Experts of a small language model.
Size: 12 layers, width 192, vocabulary 16384.
Below are experts of layer 7 (counted from 0) of a mixture-of-experts language model. Rows are named router (the router's row for the expert), up (a neuron's input weights, with its number), down (a neuron's output weights, with its number) and show model dimensions 0-63. Each number is 500 + 25 x the weight over its row's rms, rounded and kept within 0 to 999. Numbers have three digits each.
Before each expert's rows: "raises" lists some tokens whose logits its average output raises strongly, later layers aside. This comes from a sample of Wikipedia text that the model never trained on.

# expert 1
raises: ".", "att", "J", "Q"
router:482462530516496503559472495470550536491549506499503545491506501522530479513518519481494458470480504527553535490495512504512532489493481505500527471445479476485541502482481474534456515488473472
up0:513482511509501472503500537527552522508504488466500507517544516485491482498533516480528519480489492477508483450501504496461543518542526506490494481512475495485506461495493458509495482462506507
down0:483495509501505541490538484483452475489506494506517478527504504457474538499525471515465472522492515541487481551472507512516483500505504495487533533460531507546448519511502549444494522535498502
up1:486521495447509521496459461533440517474524489428470528503482489532514518500508497492493511480511517502505481553530547523481519494548513498465476531475505464537502515521514470473503538492495514
down1:484466503468481489510491547446534510546479571520468523464495491495538521525502481471487506476547454472510497441503427509511523521553493505485532497477474526486521513472446457494446516564507436
up2:537509502553485496531447534472488479502511577492492504493530482508505551516531503447507482485470529508509510525531498470471507476504493515491507433473471516486496476496485488498516549465532483
down2:493489501497541465527537477508553512493531489479512498504470513543498498494478493493455503468491442512521521490465548552516516499483530496473529502526507507538483523551526527499496500494477489
up3:528481476487500512491463529491449475488488503532524513508501493507505525537482475518504501486515493482467463545511516463512489479547531520523546485511490507496520501485478525436455521515475490
down3:520493484496521479520491506496501499513530508462470518474531486545523504531472511518491524501527498530492462476477475490527525525483491519480512465493486511493471484534490542467489518544481508
up4:522462450504515490470471519535486469521490503502448461488477448506535526509500515499498503510526486506536463496547541468455470537499496509537534496565451512476494519518525485520482504501531486
down4:455507524472474510521515426520539498528503507539502503513463503503503465502479549470451496506478539489530480465480513498530471480475525461487503539528489485523485496479506482487488482504541515
up5:484523494476479487475509488522486503514505490489511480521453505493481495489507512466519475496489448496496523480530539539503520538499478476500473532496579501533454490531498514481500476540484522
down5:503484541512512491524520551549515436499530479523512502476509546495481523472512458491524486526519534495453443574508500492504484504498481522528507482466480472490529509536522459523487484492459496
up6:480519503480514489541477468460490521485512513510512472555506546474486491554513461499547511518501490502527485493508504504516463545462496508467479517466473497495533482556501546484522505488446527
down6:505512516469499512496522495488468520506494501497502486539402478473478558486464510491516493472523482449478528493492446446525497519510472494512495506502499489469493521511507442514496509527478521
up7:526532451461521464492511488481469494520461521535464478503495524484505504521471519494481487486556445507496508508513489491518480457528547473529477502517575517545503467501511531532487448507501549
down7:476507470490534470470488505513496466488510501504495488474487525503466521503500513498476465503531491507504488439508501454483496482475501475484513482530509521487497442473474495492524521529514490
up8:545504491485479449523455507494475529546557499468470508472497476508494567496498519492473506511487502527471494468520450479518557498516504501521504524478508526480499483448530489514486518509497521
down8:460494494525462516488535473506574508544509481503559508511517494483465521503508531505539522496520495502536507470493487529503495508525475516470520523509478456498486527530513483536519475500509499
up9:519497464500456488513495492494505520498481512506486491495506462504500467516493515519461538510516490529520509494501495469470501507507487480515500522456519530532488500475511490493492491487515537
down9:489520530502459477477490468489571488476513494436499493523515475548484496493532477517491531499475547501498516523550500523507467516529512507503495511492483484484514521515505512522504479530460481
up10:486481506497519468461469515530461501443526527459528482497521492487504515528545519494522447514506496491495521505557524499498454501502488514474517538521463491475479539492470486491494508521461496
down10:473483505514472491498494453498493522515501513525489548521476481531554481532468491503476503503524496478497510454453501510519493496499500492477523475474504507530512462534469461506501511470508518
up11:521543496508485510456509483489492485470461485484520457481470519451503517541486503516498526486500509530471480507497429526521442498542510519483500510524487563506491525481497556460522487486531476
down11:502530506518522478435476499519514464509450519514518499512465510497454488510485483506491515486471507484492464491489469474505511490530498506502538536498523530536471479452493513510507494507491505
up12:523492526464547460500509525520461477448454486542491487588453496467512535471518478523491500520478461494474505509489509528499495566508481477518462531525540495470479527505504491532455497497438496
down12:538510478440517470468512492536455457495478526529538483471470508493484559499491506496508517513502489530453495519465512492506522520477479518525486524475536465519464483529517540516530477460500501
up13:450505498504476470509541459504526499488527495512507521526468534477499521578468499517508489508539498489497506516527502521507507503460516531498539473496465485551516507485511498495505497506517474
down13:457504472515495467553491459511528503469532488541497511480543485467528518489478476526472505529517495485531507543482504505487501510478514525482538519473480459537517454504494496482475442509478495
up14:496479474535482465483480526493533518535503502467494562438519502514535491445508560491497515519487481486535504479500491497467485485539488495523495544508452517468532508477507481493526506463532501
down14:485514527449519529516517462470484516526471504523470451496471531477515527511537479509496475471514550485457512521503506553507527520494499483519484514529461481519493522523499498506505491469490516
up15:481495473493514512520504505478510476497520519541510541546512519485518509534490483498507534464492495486483474560488515476472507475500505509535515479537482519491520496525474488466471473461515477
down15:541481477476499494519486484512498489522519518487484527498490503477511477464505553484480566512508524531525489503481529540508502522516523467515477509475525494502494510550483504529473506502478545
up16:497499529474525466501505500498468490504442526517464485524427518469517521487514520557466530516531466519526500501476477492497493472510535487508500504510596502558507529484526523532472478525496530
down16:526534453480536498469491473498491486469500460504499492486496519505476514529463482498504490495505480523506499430513491490474507469483526498533501507507490547539455465523469499479514477534532491
up17:463525535531487499515473480471490528479491499491511489499534502527519527484531483487465485489465494505518522532539448509484418490497477500529573467484472511497492512517498505538538507491479472
down17:445520523489507501510498519496489559477492513498494485503487511550548482471524507539505497480503496516516531497540483502446514482508495521516501511481524554541491511499471502515503494504493483
up18:515519462468526523480511473469445515492453518467527487520476481505555509522515503499497485503478529456491519540532475519482458463528500501544532441515493480536513518509491476531545498437509520
down18:506483521494459437505524550475506514494485491477451518516493485496482502487482539502535521503505519506543540497470521501492508475483489480543501499481521464475552522537543479476466526509502542
up19:489493466472558502533503480496505425496469520464501497461498542494533449551464480534497488508490492506471515530459448506513583478453590491539494491479513516485522457507501544524487492488495502
down19:516471490496473499512450536472501516453521496496449510476540552512498514475513508436506493510503520504486474490523504495508466481485516503504503503475497485508487474521497506540523501492512503
up20:482513499456473462488472504532491489500560497467499482494493509448527522521473532446460465513503488502515513451488508528503534512498541480473462490490489502518493483478544471524497532526527487
down20:520488516539478511529502491546544493488490495522495508495476512481488559485504488508494447501493561508577521492443525486495526529504489492494492506500521439493517513485510510504539503511500519
up21:514530453476527503484503475523490528497500505503489470490474524490478487527510472486546471493468484512500514480474474489489466489463520532540517530491496475487454463546537478480509542484495528
down21:498548502472473464450511468492486530499491505505482455519465467516517478506492506517495541483496492483502504496513475470509478463545530486519470488533497507503477517485524522510498497477488510
up22:498476495484551485503469513487540500503463536557513533546503506481529502566468508488516492483504524429543516555466443469503451491498512506530529463511486489483521521499473503488490485479512499
down22:513503514513508534528447498529522489483524494510552488533503515482515512485455514487475499521514523470499496505479500523508543529506540516478489420483466452493503465512507533521529508505473543
up23:510507529469498429497512526510470472505513501518492496517479502462526519495521487493536481504490438526454478495547524508491508528509482511544468493560556505466476490497522555509486460521458504
down23:444523479490491483520497456521500467490527562530477474448557496476496493492495464505500491488506495495495501509497483446489489514470516538558486481501477535496560496520483513486509511491493490
up24:523508475524465452490507499480482553478520493540462523507432464509496475534458527485473546502489479487471524504563514526459500488496511490474470473524504500516493495521492480545487508551486496
down24:519492497497483511505498509478501537513499485487468455470468512478531484508555510520516523507518469516470526477544538497480539496545508508517505478500486460489514504487508552507486457508470492
up25:524543511477522475507503460561522507487507517495517453505525490507517473564424451508499499522474495488508506543469481477518490518450516523562489508481481514460513486519538507471540517481508496
down25:528512528483539530476529528499466467507512522491518456453471533500482512475502514483492495463494521512506508518501493488534519477473507516548477497504497531541435515541527526515490491485482514
up26:464508521461523458504520523526534527480463504493473525542494495481514496453477495491515479519502511477524491539460550484481533556474500502528459508503482480496514500480509485542503447436464468
down26:483480509509510456514494485517495503474501478493523457486446515527496500500481555527490486479562515492484494512512518482542502526499470554492511511543487486494480543504530468482505508502532505
up27:524511510531520532506500498495553479509501473501525515477487521482479501522502471481505481518500470496513512493550510460496512487520490504510506472501485514465510512509464482527531502487481488
down27:480446444517533491517494507485476490520499496522433485487546488547537502482501514493507490503496499509513496471510529531486488481492539496457522453522506496540467473527534501493515505497473524
up28:489523537508449488518493535512466522515482506486518493459506574523540466478517508526510453484512483572499527475561551482485506537504496507518508512530462492517513477500473475498483570487491471
down28:522541449510517505493499489478474495496462502505523503500481463517502503492520470487463490481533500496506516514507500526511488497492498443501494511510482536499538530494481475477458488566499500
up29:543494502493493482522483507490478503497496487510483511429528519524476477490544502509517482526479485521479541461528531507502496506508500487459517528511500538530492489503509515496467522552475514
down29:477501516509514502480519498474488520523550508487458495528478510513496535518482515437421489530512503473507489489484498527510462468525503463504528452519470481484506446519470523512507532497518526
up30:499491481502499497520476518462475508518509527475527499512486478424531536482520488460490476503518487514519497507496507515523484485503538480484472468472513550538489491533446507498557534498476544
down30:492514496505481490459546520477492455487444476517473424520478499495469511503500494480568496484517534487456493515506496547477507510535509494526496519474488470450497502502519510480514493523550508
up31:475518525494458456480449524497497474478498513496500473461500500500499569501516539515457452495467484510503526509486497482457499500514468536486569485493492508474485539519556485523523525503522476
down31:435536507528520477543505471494524512495520509514485510500544505541531478521487455499471463466534473500546499481456519532457467510509478518513501475514508497547443513468522512511497488493507503
up32:503508504458426469508507457489476491503498529487514481523534506483527573476485521530482455456483472506478486503462508524542555529492526476524515491496545504540494463521507553490502486492541485
down32:472524509516420505542483494447480510493478508477509443502513425451495534491491500510479500478499530483480502506464523497490485542464491501516456479479480500543495486509509493520518487514457493
up33:504476532489507459520457484521494466499493523443471543541517489492483522458503491492526479517515511521513538480494537532503528518545516491534510518543514529541468478486499495488567511518530514
down33:459491490520470485455496548498468511517488509470482485491504481478484539474489506515564489500507522501496479452476462499507471467498541541468460475494511545538462480480507497508504471503533544
up34:492515519504484502498469479496500519523465513552533543520491513438535477540462475459525479540505511501513511475486534438490541497512543498541539509476524493494492459526532513509510489490484512
down34:504538473507466509465515481518416555523487533509547477531488528486433515531511494484552513496484527463511510497462470488524508455499514497465489523537499551481476497498504522466491485501509511
up35:495536451451518502500507480463464485486444506544469466480477529487486496511455474495471517511538486459501497492482512486513465458514525529519510527525512462511457497495534551559487451495480527
down35:506487497506493475491503506503474495489482523524478535534479499478507480519480507515512511475514511491512500503516479446480515485493503460505510456507515526484473449494503476538534518553527500
up36:506496475521505512532493486513537486504472516543515479505502524488548520530461448526508478540532490521523490541492490498514498477466490558472525505484476503509502541492511467463508484489513481
down36:494500510513513516498438546530508572517486520491466539578512461481492509526506473447462533504536503507497499501568499525489535502488496470479512479506492449449480491527499488486506484525539507
up37:497522487463473481508497484489520504462477519495517458516517479513490480549442445519503483511518504510465479529505495468546485499526529488530505518481524545498507469515501530487496483522518531
down37:472487482498486518477532538511500518474489530476480466464500522489506523466498513489519525469551496524503498511487534483491540525504468462482486487502506495510470485500541462477483499497488518
up38:490513525487493464510478527502460497510500515495487530529466493519539478487488504544470496541518448483487534544482469477530584506486507485562483500506603535499524529474507528515483482475529518
down38:517500472487512494468516496471491460481537509514490491508487520508482510525504503479526479473463457477524495445477522513470487477478505514454472496503474474532506480531502511479493463484501484
up39:482594477467504548503547473505497550521503497486519446504485509429506496515511480506531484462489481500512481439493459500527527532513545526500479529490474499521495493515488506515496507522488538
down39:502510501486491506475559487558462536495508498470498479532421494504491511494449529529517532444495490477519540462500449456483502439503498497464490461500519481499488505523525467474542487512477544
up40:470511494509461482522484530501501473479506522544492467484527472515520537484467464508512521463493496541538454507501574501452492543507494488494494491500469492531525523513518458528486466522520448
down40:486510513505511506454534462501527464510457506480524472503504541510492482492502486503495451480521513474453531491497488492524523491554532531481475475484531485529508500472506510486484541544513511
up41:453506527492467518533532499533511484514497477485518523483502533482543467536532446507547518473492490526497491430462482507526554497497521532532466512490512502486488471519497481447485478466483494
down41:510466519490489494521495517471480507502545518524471495504531537460513517499526494489524483519452491509509474504519495460484497520513520479492527493456553554476470484468522531488495495510525515
up42:549491478500538493513486508486511495511511519516493478516552508456532477547467474478477452513484529507519509523491498474475541471467518536524498458468469508474498467517522494493534488474501503
down42:506503526539501502511511519512455512527506505476524509511463522505470539533518449473448507537507494493527529488476483471508488487479486498500515445457463508533470504503504538495550548504498483
up43:479565493461476500491506492527480517460489501492522426508493496500508508476532472513499509464524485496436488487545505520522519514487545505513508527502517507516469515532494507495484485492489500
down43:467498464475504512527528498512465514490492441448486489540524490498518481515484500539462507500495516537493475511491485555477552501495517510500483493482512484534515490483549513487526502522461508
up44:486516468466467494490527506508491562514506490484469458473542487495478535514530512468507496500547492516501521451530503513523499487480509488477473498482523527517478468522544528483518505514526496
down44:539524506507504490517504506502495536521464508458471524492477542510487524510509510556533553508508474484534494510477505501526501466513480508515491497498490460478520526483494489469537504509496509
up45:480515486485508476477498505515472492504525513519481495493514500515519523517469514462501435524552490504559526488518505543469465524453528449482474509524531499486525499488531485471505507432491484
down45:489487535472526483461496495520508490525496494528464456477511475545475488502514545464519467467518541504579492489480487523479480548488505513518441509478506500473502488517529477497486506561500492
up46:524520442532470466516502500485528502534487487529488466482475499523492524474534544538517500460456450528493530483491548467482503491482488510538519550522500531525461500471499503516488494494538486
down46:472530506506517501475498487484538484523481498491502488525483433514513495477500485502491496454525488524511487475528474516481473472486477475516482547527439513463506488488505524531497476492501513
up47:491494527500454485461477481479486473482508491432527504480514451451482535465509537478538477465485482506481519469520542497509465547488474522492479523583553516470502495537497536541492516487504522
down47:515518511531487488538511496522474514495508542565481483474497465478461546538475491518488514526468536463498502479506503501492503477505514486494479497495464464516535481500500449506509493546532519
up48:527511492519478474549468516496510534493514488548474520500509484537480505447500544506507487486468498525483477480522486531495497507511500534505527440483475514459496461504560456497481565485469502
down48:477521462460521533495552505521507500505544487505521461481488524488503501499523508505489485519544476499520507479500544491469507506499504487548464545545520462532499508518480536495522460518499523
up49:532548450516456488521471523500534483500498472535508525554487513498492510503485504450520507497484503502544503506519516490475490465496499520499499482473492519497508486532497495524515529493563477
down49:482512467462496477529507475470514482522489535504517510487507519518514456516511497448531525521498479518560508511482498521478512490502479494500477467538504518519526537550506486474504533496492442
up50:503567500470532522475504493481492512488505490526476403515482532463514507560520446505487470529481490476491508523497461485476464524493540499514528521504510490483451504522501471508529534497520517
down50:520529487465497467445492456503485503480502544503474434488479514496458480580502536514511538475490497493516506494496485492474474483521501481531492540526533507503475502488500523513500462523504523
up51:505510518497469515490505453538513548522480517474529453523547544502493515500486509477541509486504484487533516442507487451526502492488531541489534521493501485517482484496512546487492487440490516
down51:538495515523534505545518504450462436500471539525547507524515465471481500531515475464489488526470495481493497558510528521483494475502531527496515446479520534484507458465503472515473525495532482
up52:472501542475497476501468525501454479496481508530479494480508513511556504520518467527492487505532471487440475489510501487505540523509508522535495496540530492499507504551492514538449471508449502
down52:497497462496511497471465477513498506472491577510473519479521494477530490556508493481514507536522468519490507503488489544485519524466482503479513459491468554535531456519496523446509513517525533
up53:493519465502541482513467509506476504549526526505520538509513526506496535497506509486487470520469512512491515507495472492483474438527482540547525474505505472493508513522474485513581568470477485
down53:475479546522495501524492538491514485475503498509547527497489517462494495496482472530480520503522508495532503524527552488479497561493503473535482481480484506517475547494515465536501484532479470
up54:494500511454515506524495500512502482515454499539506509491507494522515492504519491550448512528480495460494472553460508481500508511497471510518474485459516498532544531494522460523491465484490523
down54:487505516504527513473483516459517470470480524500504521528527535450518486469492506496520452500464495471496502529492473502526494517496491506518495503474479515523527489521482504515509485496507494
up55:497483537478487505483511483499473503507488499469481506537513466469522546478545531461519524467487503489494523476512504522540543539534505497507476510508521480542528440517516561476509463490512508
down55:516460447501518503518513502506525505500528475489495493507529500539483545503512505523490455487509521491510492517473530517457493487457500505496529520456492444465499536499512461527518480505503523
up56:483486471469491492505484523541504541531458549509534505546521489484486521489516509463520478502512496487553510477449505517469524502486509515482481524512500501516474474505525515483507546480480508
down56:493496505478497544471504508473489545504496469512455503500497523514502503500507497514469496473514514492495529499460446501498495507476470505521524479490476517466521536552530457508535496491506531
up57:526506516507511506493486528494503474521555521493497530509477511517510478459506525495460486523479474544500492507520469534477515513517477458514495545527533542441503523535461520500518508527507490
down57:510509467517504511502485474471495544499510470476504476468542510491493492509495473497497507504510480475535486538462529491507487490539517505482527476543470484471475506482499494512500520494475518
up58:444539510501504502546461514466493450505483532488546546478499527517482501478544515521514499505500483490508512487469486490521527541483437519509474505508475497542504499533502466438472500477462478
down58:504532531542464503535497469515509504523480456488540498488487529497486525507477489551519490507528512468503445507513534472505453524542477470509476502518468521510498529500487473497488496547520504
up59:510496517527474484522450493486524494456495499515496504454491525498507485549511485494526482514489479516500521428449476458498565441491521473515445513508523512493482473477505496493522508491525506
down59:514470506483482511527507528497481470453533503468469497445520532514482535479549504491555490516494499521506450497521449469516465511484501491528525466485522530484452518492520517494482513536500540
up60:519504482502544491491551517480479520472505472529446492533492506455534507527460449555463479486520469489453502515500482516502482505527523470476511517542514508497476535515512510552465547534484530
down60:544530477475519519416489490529464497447459472534500466500437508479497505490482508506491509509508491524494509530520509512480511493502503513520463551521477483537520490512498503511498508520515491
up61:493495497476514465477470517522479526510453495487465502497493495526492535452514482546467462487487492506474510471472485477479542532510529535515470552525550510488512511501534493505480518535519512
down61:472502482494497510463477505511466448514470505493473473485500488505519526484507472514497486501481516496464500475478449511506532493532502522523488514511510545530502463514454519517512478498534501
up62:495496468505498527477523463481517530495510497479511453487522485519475462477502511487494489513468450509494478493504447532496535478500511491552516475538504500502506478537534505500453527436487495
down62:508509449479513480460553493506446504511491491504483475485502503470506477494492527480475562474499525466494492505558453483508520474472489491519466527485510525503508494502517531501495511524464511
up63:507520480449499532538488492474477490525482508542499493501529495461487492471519449495518552480497494510502462502494473484490467446482496457497509519471478533506468475513455505504512484491468530
down63:535485520473475520505463484534503488474471498503529491502479483491470519485518455523540519486502514477461493505490460461497432501546485502507449525495501476489510540482514481486529483550510522
up64:514535480496545483512516556463497488483518485467495493461542481506508481525521495486448550467514487517521497484508474469469475490475480490444487519529502536494484499454500468521468503522516523
down64:527476453471478495507499487492521472483478515467453518496504525553478530506503488521531464497506521507496485513530520495511507492497514499507489472476484454480478520532489511524459504508487501
up65:494495496478545490504485477524518540506491513533516505513490498517468471555435483515504491550479505501509476545497488449467496472510526502538460484480480501497515475513552509482505477506473526
down65:509519492516489545500533496503470485533504514474531539514516483520498515469471486486537505523530504513502511521467485501555513478528450502534516490517470485548506510542477518496528494487530491
up66:466540474503505518480524470539471521546500530454534450468511533466539488512487484508526512455556497514471487479489500520495521470460539495511490485493522495490465463518487553492486481486498520
down66:447488474528534475501528514475453487515495518463509532508564452525503519523481537476488519510530489500474501507470466476505498436484531541499488509507527504528565477499512484494486500532493527
up67:523485514451479508518469460502504548530489491464534502478516528505510551502462469498534489503480498521495463482522510499510451496550512537488527508492465495512502501557461496493496492482498508
down67:514490561570548488541571518506482490498533480536482522548517489479519496498512474488454472520493542511532520522518528514488516498479498510458523473497468472465509485491485481487475533491468531
up68:489498478476416508472515497502493515522489492514507548548468492464484477515487504470505496492514527471522536514506538463506555569492507533466498497470497478523478490501497498522490500497519489
down68:485477466502477484550542504521478500526486518490471512475503496504526497503510494465474454524471458541511503460452515535455488506530468489488492475546495535474534489537557489468481496490484492
up69:478551517455425469521496536523467504489463504460495476487527519541490516468555473526501472512532486496474530478508465487500554543499512495548487542496510504494483493497510480472484506507520518
down69:487488482473513552503513490516487501480501454466497487461538483482506493527514482490470545485501497531485487497489493522477552484504486506542489495485492498559527462510525503483501458518483490
up70:529503527442468489525461483493509550480444461514505533511479475516501505556496460527524464516467473518476512470466523455490497523510537502521503494464490494504470454527510498479491496465510531
down70:466493505517482541543551561499484476535488540533476502499526508475474507482509494486560425501505522519506494521509543523481478477515473503501516475475537493526487541486476497502475492502500480
up71:484505513480475489498490515537447488526522502479498454487490506484494472448536527484525485525492439510456508456489493510512524492499467510503470523525559509539497506535523521456487493549496538
down71:464528485452489516533504487504487475467516454566508511497479513490494511485514484590526517496473482491471465485478508487480505527483464494528484512476510498531540516511502510485494522503467489
up72:514489519504500493510484497510499492525485538496521503497537524472485491510515467515507491475465505499490501480506522486519527481501494528504523511481482503511505466548472486452510490499460511
down72:494443525524516460518505508496526531498525494482473482514534505503526529509495495452483519527520499504548485485498528506492469524477504456457535495492503484485493480474502531518521531503484497
up73:482482525436489512473528473485524558554501494482517511550506515483514469512493467502525480493497514516524510473500534507506481511542507527500471526448472469470474502522514525510500477490514529
down73:507445465523520458527514517510512500495524490501426502528545475512500520489496501514487453513496468519518464487536516517450504520505500517489520465505505505512484468497494480457488490505459503
up74:465488455476466487501508501501524504525500470475537511490490514466482502568526532502515494511512531506520489493553531518533487498526535505464491484531504547486475482529529544528516493488482483
down74:522485490495515475521510519524476551459532502489473481473508501521528508478477539486462523535513494495533509501513523490443466483537462418439519506477499495505505530474516445507496499548460554
up75:530535513517498511515499493483512519503508511519516462492519546531524529503515475523478448490474478516512482467493465499505510520494494507515506474562488525504499527489484481521544500447535467
down75:477518474474509497480513532492497507483518480492500477470545527569511501467497496506477467488515527522494514475492549498482514489492519575467495531524509475511492508476507485496531503525501498
up76:535521523466493511476509484475516511464502474476515477541521520468504535562530480522543518516472502558524487514474474517489457447489567498497492513474485489501492465523501514466502503459524501
down76:525527546472457483512501497507499517476481497509499464508555499502472496463498481528537511471487482482492493503490453438510492511548549475518513521457502495496497504458516489484501495509486560
up77:501518496476485500477532492577504506501489497530520477517469521470505493528446479512567498462471493555464519501471500491473522513512533531522485537481522514454463473570495549477507503498509509
down77:518521555469504467468450527470520503518523518502484504512473441495488453470492509503482506518502498451482519495487452464478493469492547488501476496538512523490492515502491509516523506461492500
up78:536492503493460464512494493455518504481490529458508497526491491506536506522528496489471551509493497506530533469538522541491499531465531490470507470472486517490515478495453481517503483489486515
down78:495531496484464522504483530492504496538478543485476489551467466492494541483497494507513511472512493472499473510469450486510517474540480483507471505499525510488497509540522483508472550490472467
up79:507514511492515468525499456532506495498444524466506474473527516513512422576446465522499492514502499499497515532489473514487485479476542507580492533489478511531512460514529517468551492499515484
down79:501498513501518538519526574518501437469536504511491513484502544497479509443491500435499515519514548515487488525506540506535492484510524490542476487475516511540482497534520523484510536505485524
up80:496511450486510489541477518471495491507476526507499483509512488482509475501509497529460504535502471451494462506522444463489472499490474494509501479487501542499540497493483515511521476508524484
down80:562463505513492523478502466512502450471524503486477470469485496505478519498495519518520545470486454505508512484478480458514527512528450510521462464487450475526516487472563488540493490533519488
up81:494505479498529453496482524508490426535501537499538480486499520510539519512516466508510505531504488569487532512503503501471439478512493512515557491566474497464496525497500491514508561472533469
down81:510518523503525469530481515487520535509488518504491527496499507508499466511518471484458517477522479508505518504506522490509504502457499475471483506488486479487496528479523508481449525491541496
up82:503510502507512518462510512500480438529476524480489454483488516511505526483520451513519502477508519478490472504462492479495512521532536481512486510550489533477506484499463534480522429532514490
down82:506500515504412489492509494457477499488476475514474530510492481506483459488474520470487440499459505483509548532491503495516498512494514470505541532530497513465519511515462521459490520457497490
up83:525491478487528525491516509502473523536498528521499528521433542502556489535519519498497498490484482475519510508486487488524479490452469426523511439505513526496503516506461535473507503479490493
down83:517495487484505523509424478493535504545487483509487502504537506489464541523479496550482493565487537494540462495498489482485508514524513537514484482500483475526540537500509500507502480537493487
up84:498538488488498526500490507479508545521488491541520512463498497501522511566502516472456498492501527485504502518487429479509454455482483490510501511518484512511510522520486464543564508465475525
down84:538475478501506480506544498451521528485483519498552538506512522505483486517486516530529496514535514482468532514515498507511478518486493534518459497510455460564524502448465495482465510488490482
up85:542485484482476484498517467499512537515472486511477486514541491483496509514547462506561525464507520516520515476535501473522494475494493552500509472517470488502520474523465486507512450504512485
down85:517514495521497491537519478500462516465547481526507490500489472558502541483478515496478499459512512533500482492508534522482477492484486519489495516462486423517509528530490481480437526567441489
up86:501519499487521492521461491433482527484487492516487517534536465487509500528507493475488511500498505485524500487484520497522472505481533507462501470453492476527489501520476481492506535535487533
down86:498501516486438493492496478458465536479478525519476467531447505482476527485493509521537493498507494460492485510500474489489485508504503489518498544477482486455488498512501495534472488528449545
up87:548502475500493493466525531468496517511518469502508489523467552519504499480540509519456506512492476524509511494569445496506472496499520479493474498508536515471506488489480492511523522487513459
down87:497508466513519514539500503519531472530501477518513493473532519534521485491498578479521486511493456498502529502489504529471470492511517500523483491503480457469522485507518507547481519501446512
up88:493477495454552482547440509527512537470507513549514523526520523498508499548481484514537467501467476547497477513492512473471476537509545517487507477467481490465489445551528481485508482513465502
down88:485496508556471510533537499504502496544509531491492507540541509469482562474506465496490494484512516509494440495493506512518506532466481487497541466487508468509519533491472494452496527480479507
up89:462537477473448446486515505527467509488479485463499461478495515500502527503479488511532536443513463549457518472514504498508495477490548478525519535547513513489478503519543536494463487512514522
down89:479493470486533509518504499504466495494497466479491503519523474484514470539489491541434498485497487511493489506493504503486544468488514512526463506495498482548533491514553516488525501546481505
up90:494541507456505463507494464470487491484516509522513464522470464458543504563506502475537498462512473528450452511572513538538490487529517526522497507502526510496488493506482511509465448519478495
down90:507542507471485551511527512496476476462473512523511485512464524492490516504532511513521516445507517481487483519489492501531454520481519492513516509473490442501505520483536494477523506534473492
up91:509501545510430461535467500473525514458499520513483482462524501516533534518489507475478493526535485474525485470531467474465531505513493531490538463481443495494492502502523462509451523481479501
down91:446522502488516511445496458482446516522519506523508523589462485527533500501502464492469495512527499515539502509498491527531518464500460469444510498501515478551465504549509505489542505500499507
up92:479517443484475468484500506526489455503478516493501461435501533506521515490508488520474506462517483519453480478497488484497500491482528527527498521555525485460510473522518514511484458513519518
down92:477498460505508496461503503494463465480484512482484511522513483468504481556481500512453488506507506480489505485490463499490512474497523507525489513503513526540526484497501538466521491545503495
up93:461534522488496467503464473507476497524489491493516526522483493486478487520483497475553467472485467532463525523558493523494506443492517530535488532510501475475474486527555499507473470444452497
down93:492516480530494498554511522518506493470547490508502477461539509499495509540556525491489538479511527474480503503524509504502483480530510503506502483482509522524563518483500530522502440548471508
up94:531494500431512491519463472513512484483461516469485468492519465515489456533483461510528517504508499487470490578476494479495503495504518505581491492478554495507519476528494487500496479478512513
down94:521475497492497504489539551491482490511525522479530487472520543494475511482471512475495519498491498532523482497500495530510496509501494495537484525528502535524495485541480491497529515502502533
up95:533501489481460461482507498548484544572515482461490511460469477526458556530499535494498545503483475533504508489488447475477506503465509488494508479526539512457447508510555493503458523538489497
down95:496491481487530500500512457535515495495518466538509499476495499525508497497510480506501526478515538525543475525504505506495493516495549491456526486471496434503493512495534496473446457490503541
up96:448519518475492489521512490547529511515491519475518505490515509504525474534498470507542506464470486537504495479490518486483561513498521550527478476498477500491507444518529485458481483499463517
down96:503455479511530503530521536485495484513514491479482502473515526521531548462513510468517492488505496544500467497528505549469491513479518473486472506501515512543432488513531546462464516492499504
up97:566497477488505459542493518509499534488508514532523522492528514493514502559484536535496503525472517494527482535588493439476475493485498478524500436448473489492520467501515500501478513490482518
down97:536518500515482512513523466506540488517529500475565519540516478493518500535535467490494536530528478504501517505454524533539501515472494477478515480487519503492506529512484517474521474471516495
up98:482534476462465482498502490543467512501505536462497457463514500520507488481463445546498469481495463522456478526500532504498505555477521483530489563511555481496470524588531498501459474535477526
down98:481499471485534503496501499538472530492499457466488479485510476496508462499496504529458521504457450540486513511499549557481530501506523492503466515520491542555513496503532506473501501537493472
up99:507498508471519499510527483489486517492528463544504485492514467498485471537492497493562525491527455474506492496547500519535422440495503521484488480525496534534528492505528503527485470470469490
down99:544494494495473484462517493494506533485514484495470468490533487525509490503480508512509547516512514504532506449508507449496527508495505475505496537485518510445507490438520505476531521542532536
up100:520484468473519485495441515503474540515540557536506528485494516494486491476474504500492475502463495523512499478530531466477513466548483515526498502469545505450495454456530491504531526494477531
down100:504528523538493490501521496517537483527499465455537502525473515474478486542501496511548524529492544522469490483468514497560486539482492475521503525501433507509527545510514487478500478504520507
up101:503518505458546508507535456499541517518506515500502487492528537495490534486508530501526471506517507535512514464501529515457505511527481471499482445478529467465485494481470521551538471486503500
down101:514497552501508475519501479466529460464516483523523549469522478504515478507476492465512501530513488508461525496488516514463520472479479489504505463550501534456494511477469489509560517528524513
up102:477496518496521473525507441469506520521496519501487539511524514488512491510494506517513520501491490504504508514527485494472504465464505499506490487472459515528510463495485498514532523452469510
down102:492519505460507503486479556496476469457488474509490487465491532525487493487496482570529519461497530478468450502486505471501501522489497518491504534445475445510568479479509517457498463527513465